Experts of a small language model: 8 layers.
Below are experts of layer 4 (counted from 0) of a mixture-of-experts language model. Rows are named router (the router's row for the expert), gate (a neuron's input weights, with its number), up (a neuron's input weights, with its number) and show model dimensions 0-255. Each number is 128 + 24 x the weight over its row's rms, rounded and kept within 0 to 255. Numbers have three digits each.
After each expert's rows: a language model's description of what the expert responds to. This comes from a sample of Wikipedia text that the model never trained on.

# expert 52
router:173112168152140133102123111125158128136123123141151125104080108129105133101081119112100119120153165118168110136138106092060115078123144152116131114123137131123154119153144106120118108136090085138144107145123152111127106171150113144140124120083171097109136103082160153126139140134140090119143161123119137116148173167098123127129153142122146099124155172165123126124118097150112105127146105107157126150096071101101146097077105092149133108122096117159158173121157117115091109132104114131122116121097088110168063121125087147122132102143128110169145082109120150115151121153139122149152120101139098115126152140103134093117154115165130120105108128167130152185090152138159110093080141127128083144099178136162115092091130137117107111127113155102141134135135124138150149091140141
gate1:126123099139138129116148137086158103111134113143211128145148146117094203113177160127091136106140091098147150120110102127155169188123144143123135110105137086104108145164150159171138141148121133087126155122139091140124116129095149148105149127134121119137127187157147160105157169115121100134108154112149118120123120148169100172150080155121143157085145116126090143124143138112121131166128168151077107128131175116131137132163118120148125120135121119121130124132114135111118062112155138094136112157070171107108116124147141129111125113175129148180146158092128143132119109151123125092164117115131104188123088125146144158151145149126146120149112148113116118140137107137156147148116123185073135133125127114150155115114145137135113118115147111150093125131139072105148133124145113
up1:141106121117143133093112132119152130113119132187144152134123120102112154114155148131114172092152142131122152099117087132105144169125130191131101132140164127091147127165170129153122111126100100097127142106106110119102131128107181144113124132085097138106113169144151157126137137113111134065145136092162142136150134146117113166128094144162176167101149123139116120130164119130092166149062188171113142111079129099121134152151161114145151117122108122134154133134115146101151078137144123099143127143079136109078127095122120090121112122140131134153163114089129142112124123126163117089136096115147113178129120110115118182152112142161104145123083143153124138132145149157086182124148078159143109160136143118168120118110105135111132116122152126187126154115139111129147119141118091
South Asian names, list numbers. Numerals starting table rows like track numbers and scores, and pieces of South Asian or Muslim names such as Kumar, Raj, Bh.

# expert 47
router:156102152134115104146101143095143154152116126115094145063152067138130167123126115120136160130193145123104143085134146136089135138170105157144124075173128157111179126112117145147091114124097102169132124151124119134104104106149137088131083099114108177112132111149103132106116132140131110108116129161112128115181134129140128122080127136122114152132122119120125113151126149176120131141121161131114125149124164158128112141128112106106162110095098132145143160106101129134102170158136134128140144154120128142081140110132112101128169121166109112118136157163139130093151104149109133097077148117160137128159148091113104129120132140122103148090106112153136150132148143090113100106066137171193132116096117143127127131105066108104146085121143165146144154131152140161109175139093141
gate0:094114133114166132133122146118160107138133104146107126140177142115109113147097120109136118094102177101117120180097158131113141161132114137122157091096124149163089087122102113170126142083132190177122144115108108137149109102114101135182148108135151116143144137127122145135134120165107139148129111106080113101134092151157123122146110104132119127123097111138186126153143105133138084102160108094119126157109105109152141151092180101118144139130143138156120105154128116112141128133164119115103130108133126154152164138096167168114165112144143103132132147095111138124104177088113122103114131109128126160102141083125107152126126110129148103129137101139081102127114113156187140118147107138125181126191128089076135143145112133190124143136126079136132114147117120112127159151176179
up0:092118120147156135118100123127142127102154092163111159130153128127124107177112110089142114113132188129122138154127162114097130179127118128124150110117133159159056101139088118177119161111098148183108145110072122103127129145127123142147147132133156099113130120147099161127145110148130136134129123100123100118123100157166117125133148109140100144087131103136159148145171138119118090101175128073130117156133110100121123151108148126107152128130108141137141101151123133095134167127144130103107143089161125141135163138103121161081148159145118106111134157119122115129125175107099101096101121137134124143082153090131112114121151129157132158097094074146119130163125133181184143120131087136136163160144122096125134155145108100180121161156106083152130099144144124138113151177154179
Place-name first words. First words of proper names, mostly places, such as New York, San, Los Angeles, Great, Grand, St, Mc.

# expert 56
router:138140084111128151118121126123126140123139144167142159125136129137077120097135111101140089135133140170112153134121148081094103177168145130160105088110133152170132149133164110107111085197113159176141130130160141124116115168126097109144111085107148096151115088130135112168124149118117061171126148144101127158155118123115156109169191137094158136170089099104124155148140101160121114152103125112113121132088140161159157109104118116132122143158132140113126095113165147129141150161138140087139145123118131129112175124148095105093118107148143112170130141141142111143129141162105098153081161125172121121144115103146094104091167150119123122133137105124146104124131158106098121109094123133133088120130133101112180111131117106143141102108123125183140136150168118102162141110097119
gate1:155144127179130112136151144133141114102115134133169126107161120128115132173139148106110134114120157130146128159112118152114125157107145127110138150117133103121101123083131129124152121102141110130131074097110123134125141133143134130166153155112099143123171119150124082118112139172110139136160148106116139094119090139144139167139097151099148128121101096167118132106114131148163109128097147141160168137134165088151164148146166105139116107054123102165098138132117129138112128159087088124075104096106145190166120067097148136135101129133136136153116142143107127090138086129101141149127054142139138098100117155159115152148120149111167151131156166146127065129100101166143133100146078102106173100111138186113140133118150111152115127136152121096146103140100157124152121114139150
up1:139116102127111117161121114136087158118132127143133153121151154109124137149109154089162126161129145143140157145115153130134116159144116140175140118131148108138061087081129139142115133132126089121115085089146088115107130155151173108140093131120151090114152145118136100125133161139114133120165153129126125123143104129131139129130110174117160116116120124152107117128086138168143093160111135151130154144096165146140169152115148120131094155107148102116097150140145116165129141156106082130101159114109130169120164087139157142082107142102121144169120140104093102077175127129098111127150086142114135082135142137154111141141143143109101165131166143125131093106106124171112116089150071093143117139070144211128150095122118114134147124112139101091137103118134179145184137135105124
Institution name words. Capitalized words inside institution or award names: High School, College, Democratic Party, Best Actor, Department.

# expert 60
router:155123137134136129180106155125147132136143115130144106117124122112129187106113133124079107151142116155114138093133162115144117141167138136086130117182106134150136151133164154124118108087128099109188113107081091113163151141110123144115093125131137154146098125113137128109102120166157113130139117098149127156137168167163082158116122133111095122112108125150134177114097156120130142072138116115149127151184140099094146135152133070176134094144165077168123134090114113141084148101122137137141123106123143129194125141106106116123146166129140143132141129153152129101097086174109140152105142170119099147142117152117132130136106127151115137084111146134102133081121120130114147109100183123121165105133113163104091150134118137142145120126138144087086118164122177151102110132151167
gate0:109110178153145145137124085125098128112129119115134122188127166133088114107118150122148091087139141090112124110143134121146187173142154071164139118142127111153110136149102125102143125146164125139110130150109141098086107161106098106084147167183117117137127102157115149121141123132169115124107168116117106131140139109144133095089138119157134113112098132152147111145137148145080131139117147101090131137110106124125192105118117098125112125130118112135100148120136130107126146117115124128094165179129128104108128120132174132106102124123134176123114174123107189118204135149111141133141145136102166104138157129159171124152164104109137146177118081138114103135139154130128112107097139133157134127105144096143109115117136118126111105104169144136121114087132083060072111112097113
up0:152134141144145134137103099130169158170131135100131103115092101167147112141141125137101116162151127107131111106125134111054136158142162136131124103104127100145176111120131109115163109085108116083118083113149099126099153112149076137125095113166124155133114107175135112102140119170125130125086113101111130109126128125132132131123169125111139143141101130080198136091112153153131113146111137159131087121165080136143139088145146107154127118126120126113129185161124126131132157130118085115141191108104131139121113146138114124137113130107167136145121082161118145115131140126108151199087146132140105166134129108118128124151162119159129164137100121153130105117151116125106080189114178126180142156151110116135120175107140132115071087111108138163113118105133128142114133117122101
Word-initial consonant onsets. First letters or consonant clusters of words after an article, such as p in pale, fr in frailty, comm, st, dr.

# expert 25
router:129133113115139147146128119129119111112100171117151163098116107139134135131110136150159117097141104123163149173172135094155116122161125104120117164143153104132167136115110140119099156123117084121112119079156093131118116098102135060100128140143146131150156104130128084101094089166109112089166154122182125145135108137149168098146130131140104123198118120070143091097160144123104126153115073108122146110146139123114076122132127099119114101107110157178128143099139129099094121131112134159135156144085122161099121105088117147133136138126132108100096113127106101108110150119167111116105126140171093118114116100104084102137126147132181104118120111139132134150100121133102093111116165117180111176122118148136161101132075124099117102135119145181132109077131137118145126137104134
gate0:151101143113118152087130133091166126153106154143137092099097124131138132115128099175121159096153110167102126141153113123096135125101140117115143097104165076131148125161118103100135127155133134141083169131125165146159139086123082118127158119121118134128139155148159100144141143145148103134142152096127127112147135120112122102126116159113077093156130113135153133087090128097093095090118129139068115158159146124115113100142140152161114142164099130133123105164154149099106137176144189112164103131078133119135121143136172134164101135096161154149142143134143156138124131109113115122114109128123131115127104131068115099149082113137108123128170135167131081096093128082127128164194146117117142119117137133117107164087137145163134131142099084143099131113086162113121163128157104
up0:159142117126107134124085143105152123180094134113105109099111104128151139064112132149122138137148108140113135136168125108098116137110087082085123119108130097107138125158111107121117131138141115129142148127105163154143153119115124096149110175102136104118110133141131146123115131160118127102137109124127134135137156112134120087101108155133111096126083133114180135089106153127121078075089122172088144126172113144115109106156147174115138108161087134136141113158130136079086122157131175139172108124102136113108142190121162107171153148088112161120152109131124153125111117129107141149110129127130142114157115162085107075127115114143093086145172148146128108078112121117133118147168153082154136131126126130094111143100123188161152134155077121141123172110112153121105166124128142
Mid-name letter pieces. Short vowel-ending fragments inside names and words, such as me, ue, che, ane, as in Langmead, Rodrigue, Wagnermeyer.

# expert 9
router:079170121148086124094101129110092133174144120148158147113098102137113157083111114150106123148123092149106148143142137132115113129128153142094134157166130125178136160094133139107100103157126130109107123097138108137121137184141144139149107151122159130143118092156132097110109123132166108121110099115119116110157134158151101100146130119148109133144142137130135123125096168162146144123088078106149116140158170121080124129137153092174163169136120157118151106148078135118074128124165129126152121125120143126149111121121100060124136153159122101151136154151154117095142078127112133112125110123088145144153105107129121103105107094152137099097134127121140134094096168163098150090122130081138175140111160167146098139112114100147146086177162150116147123167167127145138117180117113
gate0:110137130119092114145198170147125120169104103176144161136114083090140108093121143135143167136141123119124137121150110115123122100098116142126075144120111054122159088100126142095135116138141164140114125112148101119101106159116119144139164137138122118149142136109158123087123129095122131138116139133132164093150133070129129139132078103086144090153113147091099148147126158097129163109119133119142140150112141100137138087115132099114106118111184135169100190123113111111123099115111110152150113094103132160145141124179140118158131155147182119142114102108133132135141126131132153149165172120161111116130098141146155132088101110134146134173107104055084160156151101168126145101147133111117068131113160136134104158114126136096117124150127129133110133114121132151127121110074131
up0:050149141141128131102069117141126129146147147110104147158134169122125154169105094104151128093091128087087135135176161131157115098112134125120131140094091113113119163129132151172140158138137099130130095137076147134100151104111112165133122099063109159133101142151123113084147116089114150135113130143152095130133094124118116170151107121102129093141082110133131133171140141124084106128142108133138116131108165126139177151114151127115111148068135129123132190092122093095092115079121106132103086147174136103121163111131111137116127079124117140123130145119158156135130133125129101128113106121143126117105142119149147118071095149136152151142132086093096115112103121134149124131158120171144151118118131158159134092126125183112154119107150094111132152169159122124115108123114153
Compound word first parts. First pieces of compound or prefixed words after an article, such as pro(pulsion), mis(leading), fire-and-forget, high school, water polo.

# expert 2
router:164121114157164120089149100134140146139128147103161155108110112143139108114081108120128087100143146168137100168144093133100099107150141113128133123120132129075133137114110091100105086142133125097144137145143146148158100171125105134128127141103141099147117114100151152143135125113129086155127167154120124167121151125108140140190155142103125105107159172191086097157080091097156125115154136098166119162130076115130116119113106121137135121138135142126139149137118120106117160152116149148142141115129125090165113155105114100125155134149137110157095133159099132147150167143109081123119112071131157095120116143106105102120126116127101073122115117149131158119136136142180107090145119109165105150125173146167158085107103170117138143128151065112152108132157072151111138148123143
gate1:091116109118121093146154127136126103156164133111145135121137137127099153144087122056151129138119157074132120194169179116107115118117142131118175098124114112141134116116125111118129180151147133159122145122161138114135171085116104139109142103151138154103143100148127117115152165165161105163125177158132076115134120122119088113124151130151089142110121152160109130148130109172117140161141176115137151111153134145141114116097124180170130161121146110152086132124153096126131123138125149130176115124129109108106176110105150143123101108121170086142121097080124117124155137106119154160117141124167174137137124090144128145116163117125145140109155101124156156094144123158157090098128133084138145163146177112126134137157131110129081091099117151113101151155120167129109150175143121
up1:136102096110117145131113117114147128136130087154133138106099116139140115126135071151111161132110121089102135059128126125104086162144177158134139149136142126091112152160077122134099122123150128077111152157083127142098111108160121117138132137119137125111091133145110100129166135116114109118122108172127118168143122129132121112149114136142169122144141178134119082140086119118157181127131119114125122121117120116136113113095134153137098124127090130134119142126109124117100096103117145137120136155148126108144120086134119169104194175172119135116142165139106070108155133129076069087114180135129111131175150129128124120116168167131156122082062110137125148101122146100128121132142179141091112102114117133170132138113130125134120087097111098111140109157134112132087169141184130
Geographic coordinates, Indian names. Degree, minute and second marks inside coordinate lines, plus pieces of Indian names such as Raj, Ram, Kum and Bh.

# expert 53
router:119166133162086149143109159106102142131149111137125100113120187092140140124099119159082123158111120174145088122118168150148122100149109151116143132179134103128144126143156142149112155157124115100124087105084102116113135101126143117159076093151162117125145106122138129091109147158090098180127158118143154133135117141129103150144087137122101150135119118152141172128117173105145152111128108103139156162142170097110156179146144123156144141135157114163141116118108128122098139113116133128117116154055158092199098145137115174090126155149127085126148153122083166127111082134078112145152127124116093110132165131095108131106119132143106133122122146108106121161070129131155126106105144107160167126143153139117114128163096136102116148141139162130119122158144118154092130129131110
gate1:112149115169101132123155165109103139145097131156147151106165121086099120130107132147119082156130113079112136135145167123103165164130098099157184115149142151148136125103130144137138125101139122116122164129142149150113139154080129126069165107139123142181145143106084120127144126149117162136095110119139148109086137120151154162161131116138142113116121132150104156153164159135133173107109104097138133109106152136125112162113110131123155100151144126070177097118144127149127153154142129163156120127126133128114098145103093138119120133113145103131113116101127126102141146101097143121149134125110146134114108129151092187136140153066150136101121155115122184119172084156083106158123162133137121133141099081094103153144152163130115120087115097187174128137102142114149088136146179
up1:109098133128120115135145113162122086204138153117169133141144142122108146124148100121158194128150132184143126117115123125115158144133144163139118132132162144135136164135112090137140096096197103083139136127120127103119143078180141143151132136118121104132131097129141104123126066143127106127141128138101123120138095132131166112126132156160128099105106173105154092091110155134143128101064165121086103132174100086122158123167144089185120162138113102107078146143142151133129098096153163118157157121133140141116088120116170137102170099165138130144177142067098121120098135147138123201108152143130095111089144134113099131130100136131106148156136134123122131145105135134109122103141139163112151136112130135145113120142118142153081103125127132147141134118119123134121157124149140
Word-initial syllable pieces. Opening fragments of longer words split into pieces, such as con, rec, par, cur, der in deriding, har in harbour.